Experts of a small language model.
Size: 11 layers, width 256, vocabulary 8192, 27.9M parameters.
Experts: 16 experts in each of 10 layers, 256 GELU neurons an expert, 2 picks a token, a sigmoid router.
Training: a variant of Adam for the experts, 4987 steps.
Below are experts of layer 6 (counted from 0) of a mixture-of-experts language model. Rows are named router (the router's row for the expert), up (a neuron's input weights, with its number), down (a neuron's output weights, with its number) and show model dimensions 0-255. Each number is 128 + 24 x the weight over its row's rms, rounded and kept within 0 to 255. Numbers have three digits each.
After each expert's rows: "comes before" lists some tokens at least twice as common just after its tokens as in all text. This comes from a sample of Wikipedia text that the model never trained on. Tokens count by the router's weight.

# expert 11
router:094127125113108156127101083170153126140123097133098102151108160116117154119124180114119129126158142145152171147169169111089161118152146204153106130119128123144134097138132115149117159150125169139190113115123153136146088094139113127120125107116158132122168151136077118125106115145130090128121123144123135123112148158111119127144135102111095110113098158105118097153164132119176160121130121150130145163174041081145083166121130118151123100149149099110123157118118171101140127127172130100118139111090145162126080127129141139109141120058125134162097110098120125130142132134111123098130095105144122115101111104135093134154112159153103157143158111160131157135137140103099097130146138116141118115112136153176146082139089142113108143132121156122150119096084130129113105154112166
up0:133150121120143151112158114166114123152092137125174154117115161164109082133126156128090117126068127092117139184178135120099115160116128139154098111082074102145106153117088106137124124077164168158104124127115145089109145141127135126163125131125132147154131120147107148164136139150127107196101166139149145113160136147104163138090121070130180100170086163125118140127101120109147108148159138120130098129109146122146174090114116149126120142084129105130118172138117078122143124145099118096161145099139144136143141097134078127124096095129100152131149109174101153135122156133112090150130150167117114141098117153114141133159134134148100125102122124148124150164122100137104143123186148085118136133098143123126158134128147139117103141106115183125106143127099145117123154108160145
down0:108125113126140149115089141115130129139142125162108097157142098118103146166133134150166111115134150116103149135148134120072183127158115190145168140078110050152119143104072164157106143167111122129137103148122137113150114101135111190132126100145125101147144113108129149152142128118149137129106094134112142093087131181154121161120106131145124139140119157100129109140126134103142174174095148145167129156111097122128094158167111149119150117153162122115102130168116134112124136111128109150140100128122092125127117153077113127112126165122099108156091148117134159127164117175151105098123139160132109094157162121152114126123117134145128117124107088123141114112132145137120121126095140172143128135133081094116100105103109103125179124097108077150185132067109117122153143168134150
up1:130105102101127105122144118159163139127135125143120111157146140150129139107085131107092141149112147106149150141116155094155146151156146110102124145130106130090127149099130116122136141098185152137087114158139131167110108151135121138111110118087177127092144194098115116117168142125131145110108159125167126136064138129088172093158163164100098113139102117124138103150143144124085134152131151133143128098090152109109063130096123095110120127134120152132134128112122104140127102160177128135152119108122120111122086148134137168158111169122147118154137136145099145124139114093098158137143137126139123112118148156112073101146106124100140136139103137134132079167098091099161159143128160148133094114131085131053112147140148143184082125187140137158141109141155114085124148114122103
down1:104136151100116144150133140134064134114158112161087131180136141111132145129137121113157142117081156096138139108113112141124131095131136107138136155149175134103079134144127108123152121150126125144100145135171119146117123156122080135138102089169108143166082127133131177122145159117113122148132125107104143116116150116122159122160087134162120098133105155126111096159093120103151064111127122147098131145114116118145168111150134133144133101117126147152095145119177130122115083108103142118183124155137185153166117105136152121120149155053095067105118163145125146146137128146091145129153153109148161125130080086082087143132117065127153147117136127142125150153106117134093117143130177105093147181132115125145132095130103127119104126143107161114172118131156144136117145147140141
up2:096200099135121140126155131133131179114153104153106111119092126069096149118140116112131104147138122122102112166096132112169128070148104138091122128110085097116141130136141130093137098152127141145149138146129135141124151107136132102121130133116130105151155103184127154148101141101142128136125121140135128142141094103115119094144164152101104105103147137132143098142136183109089098140127119078096143154115122110137128122143108105097149189178116121168125191093151130136152159160125122132181161127080152137112123137148126120101068126127115095166155158133120132171070140100141128119164155103161128074116184125132141160125150108120090113164110116140176128167101131075136140141111120152142142123137122134122158111148134110108099131105141108132143083120125101118131132150128136
down2:159097157126170112118115158105143105128097122111157115096120163121084162138143163100144096116136155156173124110173145138122130135119102121148109145126115139119166098097093124169112138106119134117120135159154117096110140078142112118133128065152165183127136144112143137097142123130104153127148120119133078153113092116074126133114165128102132104117116146145130110123116117102156107122109166181149099136120129096129138129154115118139111128159141162099123117100151133122169116116123150147117141140128131073119144121120136184127146135112099128113112069132093143107131164157140129131157103144123147139103160085151146110158140103181152075126132170119135139082102121121109152112140114061140114130112097105146127104139103159120185203179148084138128125158139154137151112123128134
up3:077109102088150132134118145097115135156104136131126108137135172099131131133114120150106160131151129130090144163126083112147167138150136146143138099140129120108116151122160150125093128099175121120126125175119085108101109120161104171132123139115132140070148147147121148166103145129142144155127131126123124155133123134082137113110140137154111126130105108090086157100147175106132146140106136154117098122131178122146137125104138121112135137161088195142115132120135107155185098137131097138134167128135135103158112156139112118177109121106081085143137087146103110119140107115128129184095123124148131104080138103139105119159177142076153165147106117129153108142127136141111140111091142152161062115149122160095175174112141149121164148169080129141088110154117128117124096127092126
down3:128107111120130112136092107109126116122163130127136163166156132159118132144122152131168143093133104125132117128191088121130124100129112255136106138134122120159125132152112140151126092159119110154141127134016116128161128104129117124132122127158111130104112138115122137123136095124117154135153147157131117119123128167110108123130136133123124140137139145121129171107114148113148121144125097120145095136130113074130155122105113128108146087104111115108094121127164115129124129127123140123133145107103127115121146089149131135112147127149096120138163138090116154127119112156106149126133146155132091107130131096117140120107122135142119119133102150130127139097120182119133134152123167112103105165133150136136116121130113119142139142118125124131100126102124130145090140156163194
comes before: "\n", " The", " He", " In", " It", " This"

# expert 2
router:141113164139167113104133147157100122132153130137092112147126110091094144091090103109151125145141159153126194108179161106080144139134148117166102091127114088107100140137135162152125173116134107142151123150105091151075120113134131154147132119083155096124128135141091196120104127136136136160120120136142129149136101161150131140121095102122142132097081159117105124136179089141137160130126144137136140116140124136145123169117129135151116134168125134118120110104066110091157122095130111125113125174109114174171104098107166148118100132078136115127142152140102107140164143131142116113103087119119134108127131175123172119168120134122115103147129089136121168136126111137144146115110125157101114121074129125106153107166129168134115092143144158127082165125130151154153116066097142
up0:123107167156136153144107136116160136109159145087118142107151120092164113119143150127103076140106165154113159132141148145164149173166138114134080123152084153125137058122122154132135085099140099097127164134130140172081103133108119085147105155099166117136132093152136086132102165124114082144131167138144151096144147142126144153148095145124110128138119135107088108100158152140102162150134106114176154135169104124120123143133143174137113140121148099144099111116123137104151067100129137097115104082113159186136143122110136122128106127128103118130134124155159134142120138155141162112132135106098154105110143111130096122165129094118126137143165155110123133109108117144096099114161119183128134064108161143090178121126129123079129136161108127136116141139096155125102159142111153
down0:143153132112113162152142173109128160127128138133124133165143174137119107106157124066140121063132125163143136167129130142141169115108114124139128152142091127153118143119114132136138097128139153120154166127104135161149111123110109139120173108157096104129131134148137150141203081163070157138131086158119124110123140126094124123122128139092060118165155134152127118131135116155099136171103135099111097135127140129175119153132107113145115127141097143117150131111174139115124167092157121111124097105091147107113161126139120164103107124176078136114163144115103107111156108124138112108144161126102107161114093110127144142076136098187116158125147140117106132107106120109156133132121139153117125122131109139140130148108104086113124043132120158142154111109147101116069157126122174
up1:134135064148168118126137091079140085080170152117154108111140139159159166124108138155124132180134145112117186150150138096107125101120155136088109151135110112164138113128150117151143192150133143120156134132120141101084123100152148094090119152125115138151159099126140080105119124173114108148157119149112137120107142118128137128139101135106140132150085132118091121085141163111153138164095087150196120154143115129123127138105108150121180108154148121123100138152138111151162119083106083114132109134162147122130119129123132119095097119125146106159160116132116145113101159143093115154161128163069138100173164116120146124121121133150148147122133132108122105113128114132103118141126165147114166083139200130112117139093088142125092143161072144108120116126103125128126101125138137
down1:121084120167123163107158154107160114115158106093126137125119092108129153120164107148140147117068126096137118075124090113129131101123139113104102105115140143090133153148120143129088105089185118143136129160107105083146177107124110114111130126136141116132126098142109095112141107144182082117131138136103098141094168126127144151120129167071085146146154133134098227160096178139141134128127122094175137130115151144142140085147102162121154151097147162124109114126117157113122152126137111117124147170172113125158160175148119138122084154112106121144122160135152133116162133121133137140151143091128153133080148169114088098145094122128126112120147121117100114153090130142132125093136133108171146120101122125099103160119124143138152136147082161162133157139124131137113142117114114
up2:100141142095157119131116139092151135115129127154093122168139142133130170109106122098097066116151113148119143129120097087144159148127135094112121121149111121144135137092142093084103137137134174142104146138154169083145155099119142120138132156166100134112153111134116074178140133137128124142155154112161132134082115155144113111123098123125151171126153097153123107162121147096112132111141154098176155110156150132157092165103151125155100097103132150162099100089145133083110159139127093120122144144149112140147083122187098141140122166125175097140120126139122144173110143137153144138118070115124132126138119098110104106097107119155099116135133147144160152156157114138175166149152101121105087138093111132148092145122144136136127145100112134092106112163083152095154136139110187
down2:170118129119127114118137158105118162105122106173128132146144131156093123135129135133116069090108134093099107117144062124163132109074146079137123139153118124106141093120094070115139117105144110118112174121116159102142157093107153160110123133161118132096123105124117141104128094113152125134148141116112121179153152169131075148130129124144132167110151139100112163106137137121157150142119162123118149124096128060124132099153126155129147118157134134124151158155114111100100143123153104128152093111091116120094106128157127104153140188138145143153146119120144131139131113118174131149199090135094126104113118197086151157123137149109117131123158131109178129138140157143149143141089136156141099165146139139124105121129125129125117089073142143077165137103115159102123118108087143
up3:147107100125121088127117126159155109130113084130119117150157136140103133099098141128150115159136128153111153126145126132203128095161122140150142170098135082169104124158124121105082155166115129161139102127135117186114103131177121151102136103131144089127122134141099099134123128150183128141147149183131156136107091129127131117143132119176095154158136139167146088128115120137121081085115122140081156110128098112129124125086106113133156126107162144114104143136111173112127126097121128125091119119159099116161107093091151101081135117132137107150061155126130107098108124139112121107145129131167120137123144139105176147127101142148097116108134136168104173096192113136161139133144117086102154135127128144105170149162175119155165104150123143132108148139160126137179132129121139
down3:155115172129144161061134151099135095145115126145120112078138139107139085098135194144128143147110127122152087135109134104115093115110109115130124114093134138118118136089105123162115093137043115114132118121152142092149133138054148145128127143123129141123119102162113128144148179148131157077134107112142084106177120111100118124111121133088123126133130091156154118143132149107149098117112120126146124114123167146098148091178111132148154188118169123118149137124118131114170139120106191159091136117145120110123132133086131140114120110124093164099156163174129148141125111100154151119113125066075153110133152129158163116087106137126123113160157093110125111151162154149135137144113150151106150117142142135126140143154135101135116154148113140114117135152139125088167153158119118
comes before: " the", " a", " was", " he", " and", " is"

# expert 13
router:128127130151165161164132052147136125134119145112113111122105130089140146168095167141127131117140171164141158161175131084147116112137156144082142181127106150163121114137120137175170156086125161136100148101122111130085102147154144144135124146117124141129131145165116116157131130117147131144127138091095164136090136136118144104146143124158159145122114118121111069140107131175142122105176145101131141148085119113130150145076088186125117137139156095090116098142126116106144094162142100151122107124127089140093125100131095121128139155137146125136160142116119103115096165088096100097108155096158139103106134129100169117167134125107074139150114138130117137158112167102144118085118116111108135126143129122133128155088120103127116129098149156146096112120149149157178074107113134
up0:098124179129145169117117081137160126161174128118140132141141144140131140135076126100121138146181128132119140158194112132107105081116095103122106109120062151119166109155105181125149119144100123123126145124120121139114101124116120161114103125103149119138134128123163172121124148119114125170136124144144145121100151109149117112124102139109117122082126131151104118084119123110181146113153154127137123117115172133126119139123136120140159119177122129183132182124066102103129123128128142127161130087129126147081105114150140135096150195158121129117122119130105094120122090140144156129106142111107133124129176156137119145130119131104097124118129174138125115143131161088115132137110115153088114147101153074110135159154132096095181132110182163114091067097140124113139096103167127
down0:113126119118159099105101142121087082135121145125093109071165144149121165122164123097136086133114111126132123138126129134119097136122162124120124137125136145131194147110138065136128133143142158107128146111068103134095176144151132134113190161109109145139171172147153116129125132129126126133133109138102161144110145151152146149163109137148188126143113137109109173129143121128089102146138109122091124126153129068122114159162101157071114131087135169093151129100117131122141148127177127119128161114151083120101129146151114151120107112124128148140113130171150160146123148149084087148100177117156136091132077100129126130138119160087134157161154109131161090134123131107121142107114168096100143136144126149116109146108110138105113102134058132086125141128156121105139145165122114
up1:073108125125125122127136084111114115105108158133120156096112123155159105131119115145132135074110169143092125144162127091130091126125116122120121119076157139140136133130105157135170168167111097119139152152158121144124159097177127133144137109123158092089120082106128095095119114123122128137108166109119131126140143121136083136157118141119131177076098101102088107119096146102103127118174122129127114138153113144181097140167120121142121117155148105132091150139079149120157066146125128139141124091127129139149156124153107117138160176111141119152136156124106115162150128143123164140159138189121147182198139154099137130132133141135087142083173131180122143102154128106118115110109144142128101096071155137162153096147139133101108130093146104130153128111111147111142117145131153
down1:138110117090100149141124134143194099127163122100113106153133155104131134132123144096106131128135096058151137098114109130113126114151122150095137126098149071144123137165138089138073131172128099112121159116093099151108113124157130113147091118125133152108127084130076162112111144091191124163148146125167157115158146141146152092114155111180153112095107122125139152142133081172113157099109118108105124137126136098147110133143108132155119152112092134117086139185093134093103118149108105130121090138081105148117136094114096121140176118132103148138093162116095159161129126114147146163149176131137092104111127156118146119147171140153128141129170149124123095158100161150108104111152153166128129163128185136120113120124101127129125121129148151107151163133143131136103110146116126
up2:110097131123114150084160135109134154135129157122117118111166176156121120127126104109108184119122184159085137096118112083105118135117149074133103104164099108146154108091145157140157136138156176131124119111174170106120119114152120083171148132136104179141151143128095125129139095135137131156105108145110112119081127098134112127136102127091107125149128084112114115151155141150144146100073123135116147129135147123159119126108129139101140099149120103136105112111162141099125115126125163117164150122138141142134171130112115133154163142127168088133123111114164108145150144127144133069079139136158117158156177091118096121117108106140131109136122154144110174134124137143151141143147166109126106148077140124185141119111137113109071123196145149116119127089087087142140095153108141
down2:120161092103109141118106124113163114160115098102118135134086122158111122120139136136119120134125114105137130087131117118115162112163130107119179079162104147125100129153149121121122146131093121122131164167170071179062138119120157109121148145145139139127184143158112113140153154158131105107122132179100151100062089154124106105142135145132163121164173119113144138120081139125110098161136124125155108135102121116191164112097129125133128114102109130112196147131134133138119125099154120126118124115127174131092171093132107105101070110137113174077141145141183141117150136124119136136126111141146102119127115117090169117095135138116101159133120158120129156161105123103109138137120152131098112137122154125123162099155159120167094135106122142104130150167147139162103136154079137
up3:132123152149123115120132149117071066107127129134098155124131176151139149137123130093088107114167141153060181183161095126103144134123139140182099144127122106129119142137104106173122122088132125102105137142120181145125104138075150154124141162111135122123124136122103129121138126119135173110123147111149098144054110134183154099130111076087111120095116101127149123157126115113134146166100112183141127122121120136119123156164135166130121126128116136176163117113067132135142120142141115131121115109119121115134117108131110137077120148144113150106115144129121167123156138157135179154117131107169162111124156124147131162180148133139115107125127133165122152150136155085098148112107083097158078081137116133166094139134144117115123115115181150153122108097132127114119157134125140
down3:118138094126111121098097132078142148118163103131121110068116080147142149140115124144129126122159133121145120138130109161150094161173160086112126120120105124161164126169120170103126086158145118111136100131126114142119151128155142129125124135170090169121129106146192077115118102136072153151139135156157081133109116154116109109134087142136126120124151102135141213122124189099111117140106137129108106138145099104113107138120102149114109128122122139091114133126155162094133123112137149157100177154132138163101121150111119181104128095159147150075119127099095116113173107109155096077118100106128103103172114139137130113140141150124112163154127087145107119106113120134127148124108099101108121156150152144128163118166149086121118154130153150125108151132163139133167144107163114
comes before: " ", "4", ")", "3", "5", "S"

# expert 7
router:120114101132112143113171120134108092122129132154129127123118155146079094126118125098108130137166154157123106124134152102149140101125095157139118121095114160162092130146115121146096162123109166154092116173169097160107136129163112156174127090143170109112120179174076124102146192152151140112156123100150128107102109145139153091141118148115095132136086126105157080118112118111102115145172121167157142159149112142175145122137109165128114105162148129173162134120097161139146103125135130085077144115115074149122149128125083131137106158142125096175111096144143130154116125142126161126121101175140107098120161140128112132147127106149099153171142126120134139085137098103117138138175116125106157111109139127154134113159123112149146103116085096136072138104107133113107143139103129
up3:142102124149103129188161124124103096132145187120127132162123153157080174113146160090089096152146167145112169115115132116104151138156119112121128129100158118175112150138151144101108151142095130129110136127155149134097161131131153112159075115139160145144154114162121176115108157098129155113124124180121125112109086133114120123126091098141091118157131122092149152073122127123131109138143137131184153144175120096169081119123149206133117047126095182114149095155115135107157132168116136146143159138128111122117078161138136103125111129143123117103126122129062107160119114147171112126140106106116130158145159104111154162149108124145114118132128116097132138112116126123122140146109092124156127156090114124156139125119122102119129134144110138129097152087126130130146112134107143
down3:117127120100105123181103170124127100089126091089095120130140095152140124116139036152107163168099114133112149124139125134170116088123129127122115145189107121156130093116145158138143099139165113080155151163162142128157124137106138132111140149112158163109099141178132139143125113097174113120168126128158127142116126131168103144102127093109106149117119161108102127136113107115074170136126119103136081144159122131141138125128147091120075137187095123128126128136133124073104131127132128110157122122125152110109102107127175126154172108119140141173105155147119092117164118123135156110151163134124135155118094134124125111101148132104147140122160096149070092140163155096133108119122160088130163143141102106131116097118142119147117155126103177108151118113148120096116170109141141
up4:131148113128121094121151104140133165089168134123125132107156117174157148134130147103104130111125162140166141145152136082131147159126103110135135123126132117150094163138137107115117144111147111090114167101168152107162160120135111161100154112129155107117154145137099159161145123142153141142098133112156168137074160141128169121135202141131104135112122139114155112153142100111118113164163117132107121115085145153119080153134089097179102129122130122111132183084137110087153097147176112111115182107108103147164080157125072151124083166108141131113113104122069146133098134148124102151163118181104137085144155139087123106147136147140131136133099104147106111181134139141121109127115145106146141122142157111106129134150134080134116106119128165125133111102102171110151124125127111
down4:154133163132136140155085156126134144149148131124162114117121107116144148141104101141090156132112142089134099113107145118107142118156103125127153121147140164102122107103104115159124134132141113150132108133129103140144153162117137149139143136151142167074108149147124153145135090157116140106153159094110113151154093132107090146085110149129177171106144119180122139133164129164144099117087146138120102166112138161144111154168154079146130169146103170104134118136137114123154107071114114186111085127109079073141142129143120142134120103110157173100154111103119133113145160102122136136097126105182062080119118127151126121124105131110137120089148143132155132063114108138081108101131118107121166153105163148115161139171145127102111136130119112066131147139123100131115127144098162
up5:074083141142105178188151129172139136121109107146140158159160118127111125140170100084163156077123119132136117141143149107120101110137127178114157135070159138125127118136127115128103141082122130122131095147154140109114108093095106110161139121136058133137131153145108156134110160159141147109127138110136116154103135134136114135134104176115116123104126123132140111168157111186133141142095119130137130130122127089137097140157129114100125116113127129109134115094055149102152134105124141131126137110110145146151151155125102184114092147124132116113134104107127144145110142092155150134135143114138145173142162090137081115098095144155115126151140066148203103125140133116103156172129069157135096100114139128124161163154142091154147113099141161115132114108124110174113133123124135
down5:174121123128191095183123164111138187152127127108121106116168161143121090135137103107139102104141099175128104116124130131147135110128125123119126179099151121135134143151104109107094133166132137089132133165166116159105160141141138107104122118162167093137165104167123115114136125126152175142109111130166109140146125128108099146125099145138131120159156113113095163120145130122116092106131170106132110167135150117094102094124085142154124120144144116085124088136132139144132139122099095098115111131117113154072126110111160081161099124108128157164111165129139130125107153133083153094118086096149109150109076112146109106142163099103102179114147135155120168135090116132152133163146154131143152101143082133152136158105105136171112098116138109123132128150114158125143132157157069
up6:139055092134173172136143129087122089097136102103101129153087145095095092103123134115110161118152124159172145134094083136145118076116112139081114109144109125172103140104125143144128116131149185168122117162143145103119131118148146163105136130156116109093111154146094143140114129122158129140141128102125158135113113131170115072131118118119134159132146174142109087139107157147136154174132117138133136112116100091131114142109093114164110127122145093119142137126087165132134143098136139103095104148129127119095138157118118143139084141099125129142163131122098121154152121097119135124142098101149136114150141132103154163119174129143082181171179136128108129100166136165132122094143096134147101153143088143098130116105126137142142123123136121164083131117094181106086147146134177
down6:148149173127161134129165080143138113097138130192166137172165130144126140141119108162160098157109085115134135143105139130145144128119098133113135113104121138081098142145103089103123138081164129152139128119155107148125141134091148120141113095148095114177095126103123142116162107128102138110084108144118068153123112119084140121066126119144142122144131114121133081139125106132157114132108118133132173130121126150122149149165115128159141145091094131079169073099168122175113148128147164109134079121089134136130118105137114152128114122124123122136108128106123129140075141147115155169139131140165138113094120136120168111135139182141160125153172167133094141122110140099107160114110166121137147125185098141108143119117129125088156148099096124169138073140145143101121097113150117
comes before: " |", "0", "–", "o", " de", "a"

# expert 15
router:080098159128095140136159112130118099107132109168124075083124143148128148132160104151132105123138111138132140131142141091131160116127153125139087167104098171129112144121177145141113144133146122152134122138144165140130122131124116137135105113095163160145147105084140171126109171135155108152128092138128100088139152122126143101094145134133122129120127132105147111110167083120180131072155132096160134107120082100166077128118128155160133155160126123118176094116114169124128116117079117108142119125161135131118130133114114122141122133115117121145089110160120121156125136057125165104123118096151131146129167144115144101150156174134155146152139145101164143144116143131131146090129107147108135089121125122093151186156128089072147103117122126170124097109128115149132131124031111
up0:098157175187132147135145093138127153101143136118116116099141131127124125120154093102161140146086138082176147152139122126088086099118142104150121122149099105139175117104162159105094130137085113150097136135123127131112133096106139108146124169073120149112134156110099137145126155176138135132125118120110128097122113108130108106109105162109136130123116147115126126165135126132093162105160175109168137146140127137166083138129174158141108123118136125124123157122140089133125069119125165170130101131106110134146057084173125131151144139121107099140080081137143114138126139119149167169130150079142159085167142149126110123136122131167113121099151104103109143163143149126114144104124111159103113113131110089136152156128138125102142138104166080147129157090094098168178123111126137
down0:122133121136123125125146106099100196102106167145125151117119114094141092114144111117100118087124151124157125157160116098154151129109166110115154126130135119148115140125144162133135118074153115081147132153112138126127169112106083134128117110068095140140127109136141144162160127145107195142135096141093112135129169154099083130117094106112148124126079091076156112182132116153092148131166164108168128156142148145125119120100124084140107114096110148147101147112127124156105126134152135149093130114133124113117116137138087124147167116159163118125105144147138110119151121117133146125128155145127118102136113147123072173133141137161099115102143091124131050145145153140105120113106104089128118171151114185122191161143131147165097122162149108093138126116097122149133136112143146
up1:113098107134105150114130162106138117106117151140126118110155116128147149130138127075105122158120166118117133115186069127125095104120158130148095127136121121097142118145157182150138134106153128159121144090146111146101131130096120127105089129141174114143143140133151162116122176158131093126080115123079125101131102158120124110137167147047112086120131136112132113136127110126166151130150153123166137126133098105137115116101121111137141093131165136147130123093103163157153111134128142109171098121162131157112119145126141143083137175109205118118131126147155125112122143078064127089146120121114099114154139133105112138142118131176154132177168121103144149134146160069122137117124152144099184130109167095118118146124152116107149099125156117156100112098102134160124161091120107
down1:158139108145118097160114097184117106111098143173090121113133146150137136124152149126122128121153145160144140121156136105128147085138081162147113110095145113107138122162144131116098164112095129155115120105096088126141116133162142109141139115134125122107105099149097102178127110164087166138118139141103140129148106133094138146113105122058142129118128145108127142127109125139135132146120148145152095153080141131152127128113114125122147140132138118161119134149120147134096143137133100135113140139134140118131105110100147149104155099115082200123121108130059094051153123137165116167106119126144141130108165108184139121162127110150144093112111175118079078089169126147146178102099152151151071122144147132170156118134118151115159116167102148140158138113123123086127083126147134
up2:098119147106132097159111106127173088096130104136109093112081131107116141158139158123164059162146118162104150157105149114115140154140152129133076126109117112102088143094103123125073151129131137158165080174149147135103137111108178140170129149112171098152091122138134169136123126123145120147094061117131108084108159127118147126102139164148133134086121129139143121124166112171191119127060122121117154121111112169150136151132073136128139147176105160087134119121096135135131130099169111110118117135157132176115153121099154163141130135136124130146137084159126142130177144086145102078135143108128136142118122124129122138137127144119121122101138137115130125158138120139135157089140120151138113114132098106151149113135143094124125094143148154145114126126101093169126140132079118
down2:094133104176127123131106117119156098088074114143149134101169143141148078148129115094136067089161117124136096178164140111119131126101105158135137178143103145147137132096088110187120173133120151143168142111122144120141100144127147164143136135134092101092176167146126121110153142144131107150156133114140109113149158110142131158134090172108088157174142102182132178121122155125101134129128109112104092133127099120149152173141138131098130086121118140133103081145105115122114153118082098121098141136136132143095127082123125125125148152128124122103115155124102087085150102168097144152107149129110165176127095140131147159120139173145109119140157109108136104129116134125143127092121116139126183149127107146178152096111102167097144124104152134128142140133113124089119126139140135
up3:112148115123168082115143134134119123100150099160077131118099178152056169132116098097134155096179125115132133106090096129158107118129123147078098172103149139143161154093115103168169130095121119132143073109159152114153155128112139110082127154156116123114130115117119140137110112131163159108138132155121124160142136142128143114119118108141118121132123138108105103123157137118157102139154104127096122146133083155135151146166146166151125109112106071088080131136123156123125170153119115094157131177135133138139133143143093150124122167154109123129170158112141124163124117166133139077147134120156150147117155153118115155110136161138117142108111093148111137098092158127188129125121146123103143124145145174135145155096076123096129172101098137111113130187101114111136100134130152
down3:154139108147110138101106185116113135132082150114144114154144173115129100096115049169126145137072135128103141128129112162080105177112138120120111112137128149132105124106129128108123118163098123145115134113110076117129127138145120136079111165160105165129088106141123126147119140188148145178154154113138103129159123134121160145147129152144158127121145110166132200115119110067147107101112114113095118118080132097138174111118092108092087153123115134109133123143142112205147165130137123113124129149109157145136132132110174137144132149144168161107152104078127139142138114121120174104113107120086140145140105154143138089123123094149132122130140148116118111145095157089134118099169121104122115099145109123129129156162142107173130103148156110122176114165130117130141130136122128
comes before: " the", " to", " by", " in", " a", " on"

# expert 10
router:114088140133155168147154126207152121139153147155135069105117122096105122136131115149129123124152161124137151107133118076122135081127093154118149137112135135114098132091123132139125148129140129092190113159137099134152111141135103137096158105152130136115124107100137163127118179118146145142100107075092134146106100085120130120127141125128117153093105186108167045141121121144118161190117141106139153136137071121186102150094145112148125147149104150141106111116150139105120103140111123093147121137112120110164128095139138111126113168099118100145114149132108132122105176166153116098122112136128131139121124163088137153124163146115125125140127098141109134122159141097108099122171141155144113119104160118178103142120105158166133106107137116161132124163116138109078145138112182
up3:148079177171125172112133179132095107146148179106144168095134136142135128154118133103121090145086154133112104136128131122129119152133143169141110138103102109146078140127085135155119163088113118139098075088154108135122142153152128102163126133131145123144143122162096098127164160135148143090100079178144087112118133129106125150109107095160124130119119101127116131092108122116124147137101126124136147123118147141104168128130117121134138137129117142134152100084116102141134106113110099114131092095100153113154105161149162103144090080138131145126101116144141133124121113117115119139117106110132177096104112115098111142130144136141150100154128082165131147110118130081143119121159091135120122170144067133081127075184164125109129168164106153122102087124159131104095135076115097
down3:136147133127122079123128167105119126113087113151136109091137162118113152128168160100127113101089129134138119146107112173115101161100123145100124126123160148098120149079134130123170147120102159131115165178102133137092137129131140077088088158116149124115090139150168092112124118170105112154150101168121114129123132138146124114074161118119164162089163113084129113124117102144153136135083092158118116128091119154171142137130154120158105122137090128093126154148159114179127118154176134143126127155121109123121093127122119132108163182138131137126083145168089126152119162137143118085115164147104176111132153114163133112115148133117163159111121134129141129180123115141104164107146118109175123130135134140095155112093117138087132080131122140169119082119144141109133156094113099
up4:139126146137173121119108170182085178100106151132108118097149138132120122116154140115135126123155137100132145128125129130159153111112114118132126148114116146163114152103150163110087108120135140108169112117146134103082157112172111124118083124127141143115123101116144143104132074116158094154119166184135135117127143145148135133160142107156097147129122118072136117126123121096112143146113115154131179120078123097169066126167126108130161124135141142135137092076134152104128076096138045136133124120138117115179139081107115167153095110144148141171109147131129073152119121154163131107117094149127128118148133080132112140113129101129115110121121129127119128168129171144134091148095163140149130099109104145136149136177123133130089102126127191131161078141120104118137136140113094
down4:116102108131143144090105104166170082159121135144132117114151109140107110110153126121169123148142140149145160107109104089146062112141132145105136138097141112143131118139117121137120110099145164055109151146064097123108150110121130140123147116185148127141148132142124160110110135138116134146167124105170127095133125113144157147116162130110155151128178186148168171128081121129160146138127102129116113155128117116143126117127136127101146109123096130097165139114135121106110155152106163141152102160116114172111120114150166118141116131164116141132143139151145126152138095119124099151126166119085130089130148118131168123134131107095089134120150073101149045110130131132093130127159141101139152122170112188141117162089099132116089132118108059085134147111119117149132121136155153
up5:122139132175117093167143156124125166116164087093128142088121152133141120144100132106148134117200091143179175097114145095162128093153141112133136103158138097122093180095139120129141232151121107106132188126119119142114127100148133123121107124103142138128138097156128137154137132142150176117099160103138115100105146131149135139147089120127065078142135144108127119148112146108136126156098112155130111131137099111143093108151147113146167114127116148139094130127074147143134160130184150125124104129131104165157117122152126166157151148110133076119120111170090095139114115123116112126117124153102091104135116129111125147110097135144121160136105146102129145083133110103181140142133106159126119126111160129122147151100156138113130086148169132111129146163109137116147128098116099
down5:148128092130135098117115117154141158135122110131150153111121130137106141126109108168125087136117161119107120138129133107143107111143134110132147103143171107129126142168102189140148112139143131105106115174133142137143139115137124112107138169146158148156104157150138182142123174165098118164134087172118134090096123117144137191099136164142103093118140105165120157141177128128143153133153116132171139161143113121148128093094121115149130140130110099120117103095129097097117171073149100137132099103148138120123128130144078156113075107132122122068147130161134099131139148142116044136106101133174121132150152112114095177085112156123121098114121101145116133115124088147105117147145081093145104145092122131082138137076123126144124115122115127172104099088170105115135149154132135
up6:112125130151136107118095137140114128084141141172138092106166114071140162108172132131096123083161170132125118076146141088125124154130138139125140145163142096132116139086175123161130116108125156138158092145142138138120146135130113104133145129114119167186157098159142145074083158116078149114099108117156106109118136180108161140114153094115120176150112121078117112142137143123104137147141126129126137119134115132135124143129127080131186119135115156162108086115094115132163089116097093153101125133122105119126128112122135134164109124161202102155181154131146148134120124149103159098126113141110160150103142116103122121095097137132129157118082126130116117136125079134077150173100151118125127112149081104111108109153155112135125152141127123131129087154094096115143164155107113
down6:115138124092098166089116139157140148135139131081129174106157147141129128120103136099153194143137123108155142062120126098126120116136124135095144126088165115140145130127147132129133132081128102088106134151136132147103148109116141125128130108146119155132153068104137176077107075148161142147142138122135155123123134149130120110148120126176121135123116172144186138139101107132146113153142120088126134147102112176134101168129156125134088128113114112088151146123097141099123110163106117179145084150121115112139085155133132136089074132117094131124127120151126128125121089148149146097128137164147160124170094153132181128131144142100143125147146120130106092125111151127133104083155163152125128099111136127150060146125105161131092142081136100079131185130171141153129122137151140
comes before: "0", "9", "1", "2", "5", "3"